From a checkpoint of a small mixture-of-experts model trained on Wikipedia.
Size: width 512, vocabulary 8192, 81.9M parameters.
Below are experts of layer 11 (counted from 0) of a mixture-of-experts language model. Rows are named router (the router's row for the expert), up (a neuron's input weights, with its number), down (a neuron's output weights, with its number) and show model dimensions 256-319. Each number is 500 + 50 x the weight over its row's rms, rounded and kept within 0 to 999. Numbers have three digits each.
Before each expert's rows: "comes before" lists some tokens at least twice as common just after its tokens as in all text; "raises" lists some tokens whose logits its average output raises strongly, later layers aside. This comes from a sample of Wikipedia text that the model never trained on. Tokens count by the router's weight.

# expert 4
comes before: "-", "|", "  ", "d", "on", "ti"
raises: "-", "|", "P", "que"
router:473476494548549479485486494506507461549473467510517593459454626541517407549454482479441546488582531443577444551425496557480627434492457547555531494487424534450448435473469532469500446540604511
up0:472569499469476500490583546521483559454484540426563448533529541515437484573413434511450528511545530512497520512485521433451555539489448543496549486557471496496512472543494428424490558496487541
down0:395469516490382444559475509474539440479563498433471454425538612512491448499424528442543645542434477462480426484517446499541523511499406520536427460485557378527437439467527461426592631542521638
up1:535539473443437548410582536432489493529401521391526526462617452512458437502415544414620462563482519449475585459494485461457442495520480471516478544522417517369526494447522481504454597462471470
down1:578518533490496463454459474443524401501581441501490466443505429453485408437432543599494365574531457511456481527560454515510580600437494479574552447488535442468404475449487510495555491468542439
up2:453442596475408525414515440571455448535429480490551481489447540478514430491464505552528535453517522584479562513559477444437498527525518455463451493541518455465544501424441471542550595529563515
down2:541410396527472408506512564589546427488549506507445510534539398581578551456478421497520469574428532515554496523567420439496458454503530489454547558482471450544510480585471522461602598544494448
up3:455468612506447522505551558496392510508527594413491477465632580485480486432529526528446480481483515548542534568487469504543499528541548523508465536492555469478484488516416541554462590492514474
down3:402491575545436428469453513441493554465459557485578556485552542486468486516447530553512487511531486427450435475511497519508464497426481475442506527480472527542433503525484457392579471555523390
up4:553454471509479502443598488469563543445513511512467430525494562555384533460556506510553585490493480537445631535558524556475488529456566509492449490441473521484524569473393547465563563552454534
down4:498482546520460523597452538565565474396424417456462419547508489499394476517521466461450511515562578613437613460439523491473449441530512516559407461486512495483487506519501530510498488471515459
up5:548487502549574449459541581524578515581438558475561563405566579507448420418520449545459507493466523530493506446509466537540572559516488583458505476502416511528572476496518521526545459555424549
down5:422518528425463518498475436510505479486522442618470521548477540486458575422459481572429461521492480502502459519476491485545514439591591484486456438473533450493401426514487511557548413564535458
up6:454568526521416501603526513474491534575515517474462469596547479464477419583479449518467367560515553486483452559533469627504491446584518497481510489438574551492478457540428481439432415522545444
down6:474524475419509538508563495545465449474499583580504475582515447471468513530455481488600484446506576411547542428422433489431503459488571554448505435540434552415527460587514495481478438416461498
up7:483534571469418482569557416508525500472531400420551460430517422521444458421494498540567420594458429555471475627437490599537432514537485495586554447472593474559481607460475520559417529458462449
down7:511528552506503438530633573589517558599555468445476485376527520573450493498419494521444429564441399473555488486449525503507521460452518478552518504470471533510549554447505569523463497514481478
up8:454461473533595446479473493525579497520547533516570456533454516490548538455501462350510553477514442478397412448547525580517577556510589412456504462490536591461598438504400457519525458596525482
down8:532458489510422548487540549456483523472467506542581459542508443585542456487574510520464373577534535501435511423540571562622441511555545543447463483514403469582483510483584452450479505584491490
up9:508578540463561481474590506512490503507473564525501413452547481488493545386523427416428493558459503434410521460493548520407492557473509551467440504447450489590526403393460507618524503427443439
down9:544449465442468444518423533561521456493521516573487512529554462449519497514598479531579504510471536471523416523579493484492543468479482535489484465449467520461460522532511492470557507460514583
up10:411609551476554562482560416431520552589597520474506571534488511502577475508504469413572422406571437505485543504493531506528566467515436533462505439540584483486334487459402506496506493506486458
down10:466523484428500467567515515527430566479472547553524475554554473502474542521540577478503664523531401496483486502410510546484586533550468503583503535536358572504419560478451480494458528511513526
up11:446452540423510527455521500604478544548489495537517513535523518438423487492548461495525478486622529428517436573568547536530477497518447461430448592511542519499457521476487557516543496435539562
down11:463463601571563410543468521543579556548499460558578642452581499503551487471534476507504490514580442448509465591422520560542441467434536506435541463470539479487505437511462443594436440437489526
up12:523475534540498522546488455516422521555511473397461498498504524455524511466548518474437416625473450456451568501581507520506607507516474508473461448447467511493544503502423416545444514592491424
down12:531517540538435462484458459502525499585604478495503429520475547548529452563510493495518553504509431600452496559515516537461487557486475390562526465425511460523541538486598471396456437411488473
up13:482546575540531553497535460600452490511492515423495529435593550496457550566427480623556495485538471436567512439551450482524549448452438509496519532492516492493496619487423552619500500484514450
down13:396523525511487521538466487472468520565468495442444501476422461521466538526512596430533556575466568522522571540548499449469443554340585448534532546463524441544520534494494450504525519399538484
up14:539448461519545477572486429438504546505490509512629528593562514516512464406491459439472516570578507546547455524529529533453473427531482519491479544499488619492417465430399432445488535516490473
down14:515481504511534501565501529489537417425459482521467539453500584448507502489424484611401469513515615543451452497522448598360437432420496539491508508454546480545471562558507536518423419544579489
up15:454505508526632594490578438471548491435459522564536492525440518531448475564577497506481450471526543503441424418451504477565454499565567583397476522487474548503479578467506485536482489554385473
down15:537597513481465557543477467528425516541494503446518533623537512437460416482540475521469515609487521569435524458487553535466539442492466518495473600541516532500507585513499467471500534533603568
up16:472536545579643441461477459565495488500539552438564511541460483472456476581475476595469417523536429544583574429476583474584533535532531444496482478467435420409417494452514480466506433489480472
down16:568464603512456522520550534489480478452408479457453471498554548536512560578476496453472509478518460525507442516511567499469477552525536561499526415502438539570448522563510429599490462421526506
up17:406544470515475475451479492539535557502581539508463514510469443504486601456560489500556501522570480551561557442469534518420505493595519537475505484538436508544594589534379487527512491496436456
down17:535506457593528497545625489467498553487435560435478475459603451584508459507447498529513392410560519493444480501524456460464536512537478483541584431515491514464514503407532462530537475445484535
up18:577563544477503478523575507555549543524529499535480492419493514467422409521499533508470378460505491547448464478558645359525453575436569495494491480411477469500494479497538495518515585542495462
down18:513519487569481586440406416533544544536481459482518481470543449446506514421512486532501422523514589586512458504564488460436520502492463508479554514457573463402477505442515479493470585470519561
up19:475405503411511489555602460489502553504463549454478541517499451524506455560456508495513526532580477549525591504524476505564529463501502550481486485435563480466453561521471420525523501508469513
down19:501501403489519575536597424564575470507468517577449530521548413544490439458530478507513577454398558620452454441427524510568510440504418547495560531493534457512548434564489567486510450540522430
up20:417548501462406540543522515424524574456517469593484438557444532463551434522516453480580552491485489476534490506425485560558435437501458464455387558472506551510512420560457563455449543414496490
down20:531646508512493560506477537413609513553446479467505503532552557479524564423546527623504495500538536427579550368585435558527580491564412519453475479531420464545461481530556486505418466564533564
up21:423492448533471524516586509476524511475416548480494378421468561500519512492499558382540504426504441544499510472454494516445487432535583475473480544506484516586545537427527548481559501542533547
down21:418497527536395450455443486487491508518478531474379495481496504539437507535485425500541588539474503500509419569466497538492546511539511472449477512415504465546498520460448549468443499409517568
up22:421436586544468405476503494545402559507566500433487469436555579457474424589462539478490546469530393471497458568601527493529462530554517456560494479538531564518515494547520469571510492552434476
down22:505522464505514468411580569511475502525443492555530654520556496521511508528593558446486522475458428468476467445431479520452487570439556564534491516478460449517436572456515508560520451456641479
up23:411468512540572439587510427489482601480555511540583465665581516506549552567487515536435486485551539480546458507479558528508495510513550527493510521603547492486506488540556540551437550505511498
down23:557463442455485511487574481482418436570432501407531516491470488505507586491649570487503519455600547519480508522461490529422527508519542467372486468586520495501509518465407477538541590471433418
up24:478522580514486465578497470538519538499427489462519483484579511504478498502504458438522506530444525551402500468494516421481498401552556474496537487468542538595408550478541576504478500544499493
down24:531494443479420487536554470558472446570482471524396490417473511549511490549515499551465560498648506452473443446548522442516468509498556486499529582583417508448443449513460468445582493485415532
up25:404541511442594573534462491521442568438454488540589529559472573473451569506419525492514481457553555508455491523519470515549560547532555538462478500553590524502533442536382515559486530517559537
down25:450499442522496482484548476497432461490495534505450508445477452540528473546432528469579523506480591552494421544597526548575522440562618537490566371537520471601544555482481420416539488374452425
up26:609442528494459449470551459544482574503513545476491489475528540537539445541565526441510492490465499555407457526619381495476526455512456385452540548607523503561463557390457516494485532519477496
down26:502504474493527508406493422470483620583564516406480508478462526467470529459477490590489506548502503492537551439508451479462418511525528433522547482512497476544544429522481463537520594449490531
up27:541573555508445534417420494457469488514584436511473461556471429474382455514468523519475482510528532536476477502519443524476579539526554466531459464465484463394412470489443469564475519490469489
down27:493443503611560495543438546506491429469461529511530503436418523525543505402503513394524478466538497464544451426517487452467494481457505515536524544428578482512490538431503454600512346490490454
up28:454594529445515561617589497494543517503493494429457486548500484469505519472446548469496484548536459499489463436470519453494515540511529533417497499537514414445424542471517447540506495428513469
down28:488457572503490586489572504457504510355586578473420535574492498547501536449549543544430516449511483432418494499502511543525490492478411558556421477474476582442575519512499523641521433573365474
up29:530556489493493541535459497469463602438630547415435566581537474538520424487557484475474557593527415570477545500466474554463477550523519483581497463522421470444451507586528457487467511438561435
down29:377502497531464477446496460513567447488392491572520508532649473469491570500507464585497494505622419471455410448481379387480560505448439532485518496610581558516507471514592410507468481560520457
up30:483573477452421516540589431529549490496575587456638446462415561510466513442484533528380441565582455545464553377531442435407398413442532533557543500471426560493552515439477523518523609520493503
down30:569479493482500411543466480406502484496518498571498490471565485407464568565596543524500448503528554591539531563535569547502545524557511551410475522545385475500545441508483625429499488520491484
up31:456543518486467461508428518466477413563469552488508411509433532497543400534447505483447563442515499581440600591493462476491560552498446473438458580446518515431528532470525489518437476574434557
down31:560448535565448504488528512428423530490507541482514507515512479497534504565506445426489595488483494495501490530478434407550412474522459549459522481458552529486553511584554586454447528541579580
up32:533454584484486454533520593433537488552476444501421487642472470461465459538481464462470437532534534514404476479413506586373421494543516523475388531602543534535475418538513508501436455556514494
down32:453543534564580476520524458487510549491465450527459461535463488436500439548473561514400547443544456523577528590514526488476497517471432470505472517514473417478481470534578484476524518461560468

# expert 2
comes before: " |", ",", ".", ")", "\n", "–"
raises: ",", " |", ".", ";"
router:514479433532470505468521507511586498496525340513489534423439450395467583534516486505482428471498547475406509529534473566463447480466477512484472426548516505360507576449546475454573526374488491
up0:456459520471516446475538429507553531529617611512459453502576582515538466523512524596553533459554473505516498469497543481476447553512473492530469555396473498622540448483510495518437525482560441
down0:500447479488539493473543396517479526514634477523547453547453557550553653548516480507515480451520404431494593505484557478446434543478442500511423507520469508544462530461447502542490486529582464
up1:480576465570495486476540452568552509510466431426527513498510435452454431459508525464481458474610495512453476524523513540488555473592467455441457504464591467488473527449446459492502563571438484
down1:527473541530464483472599402500510554546491474481526557424516491458532475442533468486551473510510566570461448528586474370516610500471513501489475488531535439448531578477480523442581480563532501
up2:473520475552561554567520436432507460465583503543550454498517520485459533551539499587533452468442469459456567512492490450470469556476414504517467521408516498493491431452556424552500582514487550
down2:495414528533369521492514520489499518451530421551511497492553471498499512517542598620618502483536485543473513475424469595534496498403521456518528506499462486496477475498516460410604534492546559
up3:483552547475533436513503492562432467515444520493509511447571456599463519470562509458572500396565512495535597531565416474418554507579404515576437453450495463486487508579535534552550535573544561
down3:582565488547464509478521474517528516392520455528425461555503456418543504447568440582493458453497494582535516551514510515479529461520538531494532479530521559486443543364472453423485422500560473
up4:538497436482495465500467488508479551514600636460508444480563563503508552573388499460506633513451465542476515517499439459537513490503446482531551473469470537505505489519460508567571594426438493
down4:533549519484494533514496548539539527560571508533592569485520514482467464493486592518479405540481512524431497454497572488438515456447515477578516462491474462533572553408555486443514523478535645
up5:533456556486578479523420446509472490552472500477483515529518453417485432493366451439557561415460543510456404520554574532508555582499546501463518447578447511515462567542518539510568501503473534
down5:457448484512522440547548547468490470600460549513478492504481507470547469616490434474499505570451445493624406506489523515452408475471529532497488525558460502502531583568442499513459457508491644
up6:461482567535541529526563487474420574532387621554466460497535500486484476504541433418502492495562545513557542601545438515587349457491458610439499602547470510541453487460471595487470465523518507
down6:459473450500464475557504480529502477528499447514524441558489405470425503504529445481569510472412482544493510517497460507486470496469493547520624453518580436514480515573511552479510522482503559
up7:446594487572535491541460523391519487520413553402451511490426574594453545559587509410491459629504483415478570504554523412526424487506514549570508474533419433548504517560383494609499437541469611
down7:472490547460440505555433595534523531503490474514455609547473522470517419543496435524460486507495569523496522487447402524476562546574501423448525489435552502472453572567520494509511429407510492
up8:446492500516515546515540513598558528473506499567403513412450460580446487497582552455455509573544465516511568386461533480429501568500542578497441453484480513553467473538462439511541580508419516
down8:586521430449464553483598441526421429543483456451532452540568539446568533508565490485524521489529533434461588485539482495591493550429467525365378449530614508457521443499576469444479450517539467
up9:470448470416490512470469468494493470477430505490461436460563438468362434450477552519579532586458510600422436528440443486527525418488528580536417554476524494555539469537484611566456487511480470
down9:501517418478535469458459495470495512572498507515514465416485504497476463480564394468612456511513504517486591545518584526422501482487526598462465514578483503524518381601507588428535419423570446
up10:563534492412558491601443505521533486543401486578552516539580463535484559527404419499524467539492545466577479494501475441497503537525477578486539443567511539437391540571530443540478559523474381
down10:473515470474493596456613497439419562501502458523452507453519424569496521553504462472454533531472509495539506536452561479568496508530444519450496436512489505571438465470528425566547519462527499
up11:501452510547457516568487470504558532536534499478500550481537406515544501558436522499571502575533483560413512554513463505455458542561562493448569534532580457556544563428459440468525503542553500
down11:551531598485456465471397529483549543529488440508515502402487456582500549509569524538570459462455515486518458457529433491499471558555463553499559474484443437570511487401625580547586544542449534
up12:416543606464418587556473445490489458499521467575420533566520499531468454447453417557564406555565504526533561491407467538470365462571506500433557465451467606581460492481535513461521611481485395
down12:481511546543571412425448450426479435528534550508584532456547492540491519468585478480464551379522521493552460510432463458553466594488443511542521587458559464424482378479417562463447543503526523
up13:479532523516505517537571514541522549542568466496545408500534542468638524548529412434535530471552534566438494419516493502460552505583487516399449555570534574415515472475510475544489510584384459
down13:549516529549570471444509550527528524444535508459495417492540546465548502515497502526585463592479556559496494556467534470530489564550465510512529381463413522586575514445404519482478434472440399
up14:462504434490490488567491387523521475507552575455408469521561532533452563481391502528561499586458553494462621516494531473561468563494484584513494517515481442515437490617486531544540493476494500
down14:486481504526516524515470508471431493423493550462504552462385566416553553507529506494436544544495473512538441526420444520352453426439533562518496534513447482556497455480572454534577517462504423
up15:431508492421509520495517432464441502591514488504449362523512548447466465496483471516423581561534497528556473531596516546489498482542527516550481421503511428467590454499451467570501442524536487
down15:492512536553561465516519474473423555513578534558487549531626398490555499535477526531463393431552546551455468470467577448486515453471454545511543511493575468559451480401430409444508548446502511
up16:422510407408442505469475466513468462494574462427468520501452493476466503545491458489526548514508419561426538372431401536444424479592549497524487515520454560569474489517531511598443446441549595
down16:492503549441479444508520531525527431510527478512521542482465515531548456432460502609505465516404502486531512532552450454517437387487422562522536503461447563509442445542455534385612470426440483
up17:433497569456545570464496565512560445512582528526536531424459517493510551510521417400477437522561468462601574505575488439503479596524560503425502410431498534517479530484458429553483546581509498
down17:482462541568527411401457460506451447451458565511549465501555544487487507504554473486526479558537526518495474479566549510494582518543496439513476528519447572491586502485512577545467486489510587
up18:484509482453461574617476520543596537557554479499600540440577382444464435489459547564461485499448577584404381548487509477555502550559499475508517536483498432500482495559432536487525462464585505
down18:468558504559543559505487482462508469437508503478532525513420481505510413540504560537501409477495517529556486485445503499510480497544549597474519437473469408522532455516506535408442491428521542
up19:465533549507483483628509489407591521515425486480565453479574455415468495481460442570538497548488431468483520417439572516635551515592488639464551501556432478488473544441411539612491447505387421
down19:517494439455495486495546527425474447544469511569489537464490424513451430506539526493508579472402481534546458508477492459445527546506510603521514446480489443405447466535528500432504493408469507
up20:352585492550491546593514511559524478528533464549585418566571515548436442514502527495525532570495555547449546442488499546527544575446461496500614556527553534484504482524474436490444527420435481
down20:491589610540481521461420508508412491497497519516506436538511424534498411422429534485540554464508469514512496490533517529539531489596429511447510448477463507506487539531499597540471472500512490
up21:486536443472538592487535560434539415533379528518456452467579478481518423541581523477525463569480491457447554577557465608520570458521522553418498561479432456505498521498477447566524457469487482
down21:568556433458544575525535515447536461491548627463404470526540504528551551485511482457480526554455509529414481509599479468534412550459499525575554483473472452444473457425531619492521521438498548
up22:421481530529463477511508624477527452547465539485572518437555468480549479544489508409522470518537511464481526364420591444505439537496535514575578496595519463573544629393505396523523481499528425
down22:454458451539476398521530497504463466570439499475461538452517528473469512629494417530619532548558533490503448530512442549556559456510457536471504539504504478491554456511564502392488455510526525
up23:572469492572423538467476540579441457544527552447430456475585553472430555483506520546490482513467449511385534454502438452467472505454522452472538510495528453519371607451554471481534452469487562
down23:510506490537542468511423553551594421507514520526419527542521521539569452411436478471550477473506515442594476536459441479498402421536486467466462544505525504485434402456538529478551564575442536
up24:491607465467472457539458549533535517422485437535491427540515476467471506437500464544540506492548500502537491496561540435582472496456437525461575522507414574565464507521437522440416498577513470
down24:605519441507489424498527547585516461472501493482508508375533569518417496425430552511553580498442535479458403511499392465516520538457458534475495479426464582485558604507468504511563473528514488
up25:442509506500535502557450416475539476528542478452475504595537416505461452400480519450516452541527504458524519419460587409488482548497473465474563472532471544490477555430414513488449524505380521
down25:414540476538533462471559571480506472503457454485567536538417404535503560470503574514471475413496483483495460444499502438548492405493493539514556433483498530497525524480539493441453437550456492
up26:560444411565459553495459510495523540487487462478474511479567518484378490465477543536522456534459520581450516524457510555460473450553521624535557486397498462541555571470493434506492553424555499
down26:545408560437606511482525532492521428535559521501459520503524472507508495553432505531454505493555530472470550450445546471508464489460559541505550452514448510511509457534469492523518492478421493
up27:529474500433523602460425571527481544493509508464478438507524507561468498491493511447428457517589444496528530402464534541534578563567450517548500541523530526399429537495468522542454500584440448
down27:467514599482586448470491580502482606421632499506470508480456475469422466532479521551540489514524499540578560530481515436481497529543585528497555509449442509560449490528455369505501483554525483
up28:496462553430507470459582484429572528539468494530475443559567577468550486490522418469583578512452499494424538545514546425495540455475473568423479372547471524504498452549528468488468558516400445
down28:521481548542419455547468577418498562475517576480484466556552488468444505549480484599434469582462467419493529547431417537534455575508467454500439500465543493627486497450375556436506589443439565
up29:468494489507543499492507485521492448536484507601477455475465482401449500495439500514612475521462514526550557467445541504510364486491523573541535573535455573510491514649467528482567453522513518
down29:525464444474515550489565481499473479499498454455469429557475492578495567554452543505492523499543447491475481476525488480450560515512475492474532524505588452580395477467463481510411432472493520
up30:493567533530544486506441510500486554435541468465483491574444494476454447476546483490553556558530486551484562452521424396521534555616485543439515400489405439556456408462499461511480604523539473
down30:496462570442469524450468493577537549528495377558504530445534420504622424602557533541476485468567488388480407559464537605423450506448579501400520414537471478484531511509449532504522468467396555
up31:520573481538468590541385479511506608549455493504484430517382447550561473470484461475571494563498440480398460487478528464442537491550513475457556528456429520587435504532510510448508627482442483
down31:488524504537485595422530505521422532545442494448499410586527517517455450546478439447613404507526441489461498550552464430433531436565416526471577517533434574495495566434459608525413505602538458
up32:495447474457587416556589583476572554522485569451453454551474458469555541546479463511545483478507572590358438424490601542570430449608420465520473457424527566525480539452434458583489443482430474
down32:482467544483464541493491598541481609507551443493513541551624451461557484597478528483457375522536479588526555496572494381595436405477516470426424486495515545413462504519414540526442488546418436

# expert 3
comes before: "=", "\n\n", " The", "\n", " In", " He"
raises: "\n\n", "\n", " The"
router:457456439466512516556537548484476462583507597445561497540485483479518515408550491457516488463463483523415570517478494489530526564505525485491440484495573480502567509485524462462426555519455515
up0:510435494549447548520525501532553554523475474480499496560479577525528434458535473590490491490493563494469571602508467489633472524544467495604600498477502514507526520378473509519457471497548478
down0:493539427535490482526444605377506565471493498537475563511478449513555465610485421481495554525538479505495476471479532542451530484509469486514513439435496439548493508551482447518452538447500626
up1:546449465520552430430473509418606568597519560454519573565627435537474427458545545520536474529607541506488497539496577464504469522547464504506548465470510514529462486490559456499519510519530575
down1:437484489462490538518438463467490566549504411472438519439593409479446440452386563414493447550430428444516490491513475618441466544550547431457537562470585525509491499506519455509446448554477535
up2:463520497456497462575522482538589540472528584515545529551541531470451467550464447489555551483525523355500487505495571404479532420561454512524450596490547541487525498431498433563546504451490490
down2:462594504417562469506471394433460438388542484436562563601465468513480583500407541510537457504489509463482507501569576470472453496460490436478486401510574394469481464467429470544532442439534438
up3:466523523507492525445518446457581577496676582524428431557562511483407485503485523504486571525499526564509519444488461537508572454517498452504475479434518538463449514421462541526488444438503433
down3:470505491463558536460524519508473471423491499510497522496465472487463576476560426563443506641508555509471515579550479475429496408545441514506465388514511499519538472457554447437622541490503474
up4:546447495562500547518510607654481503534502523469495420437444502485549509443541544557499447535493551556553476486480433431492544503475526466491510452418493543570502485517453409449522543477506475
down4:447509496594468538480576532516461474445530420541451508462541521537408418463389460568544506472467461435610482507451576516587486493537402498516489426412474528472478598464428545465508469481522434
up5:405464554497558609443500517474501500503531570503414518570448519516449537495488431441540607495440487491536534545476488517475473501544446450442472576533557544510531473490537459435490512480517487
down5:459520480435511428522490579466518436516519490473472543450473556529510543531569568529532489486489501488494549535506425488552463486520419528554494489518450475490512475529408509472546470553455478
up6:513470533441593610504506531458513599425439430479557497429559494526411464585514480482467466492537450498561567413572469573508536538570428465593456589428452518484491478423456452472582561404471509
down6:455500468495476507428557405493505460463507492557451531629479358430429519462457444390543566516488512513497402485519496483415462497544584561466497498488529438512440554569520441544560471528502450
up7:497387601417493507572508490449576518480549575438462430450574507501463534523467469610466544522535509526451503552491465534505523489541467441492517535577468436435531523481497500440514522523453500
down7:518480529479510545551499486473537511487519452505483419542498600536563508624489543413409389469431526422517476454523580476467499540438511512515478540550523519551589676542455515523475545586492592
up8:582479546458439477460520363521477435520616495497447509653443427546438541517485440610532557563473486513436540523548438498544517539499484465380558489401533483482392485520532474613480508513470451
down8:545411464549419440544419458491512509436433531493535524562508363565557635480481452466591533530554538526501518489525518465433575550433440574494520420538431528603435526557527499475488433528496407
up9:518520446556539481626507512488526511472534474545440433488521503465418532471425446439467500499543438601550485458468562508514532447557471438507426585489586529493528579491557422495520514546459469
down9:470440510544550503561533447453533464501473437489454499460501470414526544467442483441503550526503544484477426473535665451446470441455476478483472434626484620478465524401567421404565521451526545
up10:356531481385451566522537490460480391465497469515500515452527501552392466494526465544564470494491477532492502381524566464527523607490520479583521496422502479413449603438426639517532568436512412
down10:581483481593476465547499450491580397593485538489485536533560506542620466548498391470415467492509442490517544499485464453508503498519534467467449514497451473514462414555550512471441450513501468
up11:465502387543567568563513539506589457462576511518475491458502505536545426538535419478508458554504523511538555501543526377487432422486440472543358527488472513523600515475415598611472593472513442
down11:577473524599588461446503448474507561551484513532478595538429560598605506597447572513536511400522600464473525491491364564518528549501542529561545440545421520521456405511546435448538437457528489
up12:450552572426498422503553581445571509433454474565492499493458564579490478447462531604467518434479490485480562516617543504535475507581521469548487569576535497353491533461465509579466422439465582
down12:472510473492462589459507504442428501579531487509561532458547655505554566504552486442499411441564434515495511473556514464447461502459572468492424489456550480540439497451438498508527484536396461
up13:474538583461541378399596557544512532504441506462526535529522467508433476484503541484558438480546596483481488530586598545537417554503431480531548537660487486454532449493445539480511551509493534
down13:515482486523481550498520478513443522562525460486532436409522531529446456434560530508454422478486423553514560478461492510523524565491461449529485497427561466468528453457453483424520529517526521
up14:465429590525533604450473496480506461479574565558526479555556498434435510578500503590533557447522625498461532467528423558528503544518525522537494561425472487458512587467539558526545499505598427
down14:515535428408526477556504450533483480435476463463428492453456507468415437429497456526513459560524512553514436491368546563514545512434501472465401528451523490509449514471452544461516517522506530
up15:386579489528463458518497563566520535441459504418487463445485505562368512518505535533543404543468476551502515487469490417581362541476464540435457557549475492544490528478473495572453489382493485
down15:513498458525563474593544496454491520510500523440504485508459540596541491473558411408513535491473433542494551497576462528492574498530511512481519497522561504552438454485529517528560503543524522
up16:501460540506446443450453519525532449436497381482541478599595482530500533473429435474461527572442459475515400545579448480543487525566523471475513578461544472471557582465496527512441583435479508
down16:514535445501445476419549482509533422436432490528426424446447486507557564435455481466490452497500545479424434508453503490564506416509548521527515511530416472510548440516468479476422432474531496
up17:493511559416553452467471487562462478479533421488628511532521494532519432600537500527505514389495532552528517438577563533489504561549512501469541424474485420556495438480492537511520490506557492
down17:495407493510467484439526563524594487546559506437518504506490524522512494522541404485600540403504462543478578460492453465529486464451424484515480507417460441534560454506460504492416519514501488
up18:493591551443468509585544518453556633531555381513490434502510538488461476506525508429487420537552516596457489405502563361568472507504469536489562504436455564521515485531518562583476534548445519
down18:406434454587503499494432495517502570448501519463504454427532585535447495526455399484534405488477491510508444497494498483504550526465413493482493488494457505514598481563513619509475468521473424
up19:470528453527516466475540559543550513479435529471562512486646473433507563451535517463504482520556448510494461556565526514486481497581442559527419543554497505595520448500504465576507452609392469
down19:440494545401577499609554462526624542520487474403502438516487457502538468474534467533505496397477482463483550448516420523451503568552545465522445562496520508524486399494513513505451502536516476
up20:518541472435480523557537412500553448547641521458599450413528443509542497485405512488510502437412441504532534508514486542446555417441535475494563509519451516449495574562485550558535504519547451
down20:518557509552392485509474604456516446426569513470488447486464519471490481496524433602430487599475579570545464491494486500568536571462490568502508431480506462475388549489403503533542533552411476
up21:411483532499490470447437535521550505533529509479490513520486415539474486523494568456498516514458525417441414533492529429458463547556518525488529528541414496525570507548421421551614419547419461
down21:550487532579562478484548508432458491504475451532519474481461615488485534528454564577495510546501491530467496521510482487563566469474495442480471622495531451444451469515509496527467545515508482
up22:502558535527460491374561485536483478499458562418541541517531554500426528633448521483588485432429496533500572473504513543585559474512489524446514455507427580485462558591447539592511504499460478
down22:487410472436475577559467565480463515430455585494443420503369534517488509519547487489522526627489581582564481576548415453515531540541501507599493496470510463461384551480545510409523490547493481
up23:575602557511577543483593553525620480530644532520417507562535553504469479527485454523487553448604566520512541511471490528567507562499521524469497499419491473541539565472474497514541573434452510
down23:545582568406476513551506499593497482496502509416460414533589569451409422510472509540448458433498538486407512441452480402553483489438428553519500467524550491485355469524589544496508493510531435
up24:466527445466532403561575497464554454493425461405533457547527395438485568446470451431506603611512461543472531488557507406500518468436503569382502461490443534603449455560474520461439507468473542
down24:546486530518434558507580541631508471538438537459527521494500608503542579511487447508422525512501473528526477545514526484401473438574533490417437498538407467556542537478523469487462539604581512
up25:522541572554586505502515438474458485508568509546473490542522480494448497531559577513528440532522560517511474516467461440527542483397515466459584483622443512465503532554478586469474435497566474
down25:517457505525415476547431557536538496498590511447488491464522478530550550527522481469518415487443407445528451510483505413513504509530440486522608533434546549535550446456508458492477552406516561
up26:467609501441539546505522525450604508450488532443491481482529498457448496487481461525518466558528525614490456477461543489434575410462536429442407496552512477476451470461403459506473485618436484
down26:505545528529589465505490534532526424528569480505501548517436472535472492522525529558450535400447490437528494545630469500541452449514473520549412511513485527384525444371489532568509535528571518
up27:406585466532500452470506451346544551441424580541543449511503502414461482590487548576499451465586503441524613490528602553481539601512461521529442511482578527439524529500546502520481502484465513
down27:538520428625521508493410553528488482479536456483443578471514593572465538516475576501509532506431512536539457510453448513496478469496426402517504531472542425421470474537518449534527555473509440
up28:537502521371543591520533424406603505480600515421464552506515470420469554507469538512545537419608518405510536399592512484518514463632432573511508487596497517530533514529464488511530521504509539
down28:490446500462478525503564532422541500450461572486498470480482457490509511538488476453498616470577607495486567515544425433560461488398480497441483468438439482550499493528501555461516461487606503
up29:382538485485553467503547420588559463503569526500474493475559469404558445487537468500457508536441542474482501481551475420481521558477503562485447515566376496552403513558479492537490513490555462
down29:446440549411448489528407378561464480468453404519540428493541447583470526488540537483473507488520480436454527417466486503422520480487416553431448530581509439483535475510532446563487492529512504
up30:432632587448617553519489457535444477545613561533429461540640550437447481477433437494481456517427522541418414546471556505572526529560505575441535515481520536502444530504454537572495534451522429
down30:410525587534502428489549551430452328464587490470494508486525492523454492530478593609465526410540532510445485542503397560536452469513539460534578480534519418467517549526459463518493428509447490
up31:449578475539569412362573570585486451469524545701527529505489533441448491515461525610480464548584518515500450412569578494488436555446527593489505521541470458523537469546430505564518551510474489
down31:531524510501500505554507493502549480439545498461465440373521622477460504389462460432468570468473487444503497453485575523501487493538456455498456476464435517435440535381539516453452524538533459
up32:444524467529497502414479524453477464538595407509550532473553481473366469489479476470483553522580462508544437533453430576523526505546504412518470487501483547519503506489513413546522435482526409
down32:541470506560473537467483526548530500384506508459496560464444454419467489493478482463513582567469536501380433532401409517533487531445491477482495531401446462553459460525509608553620607540543582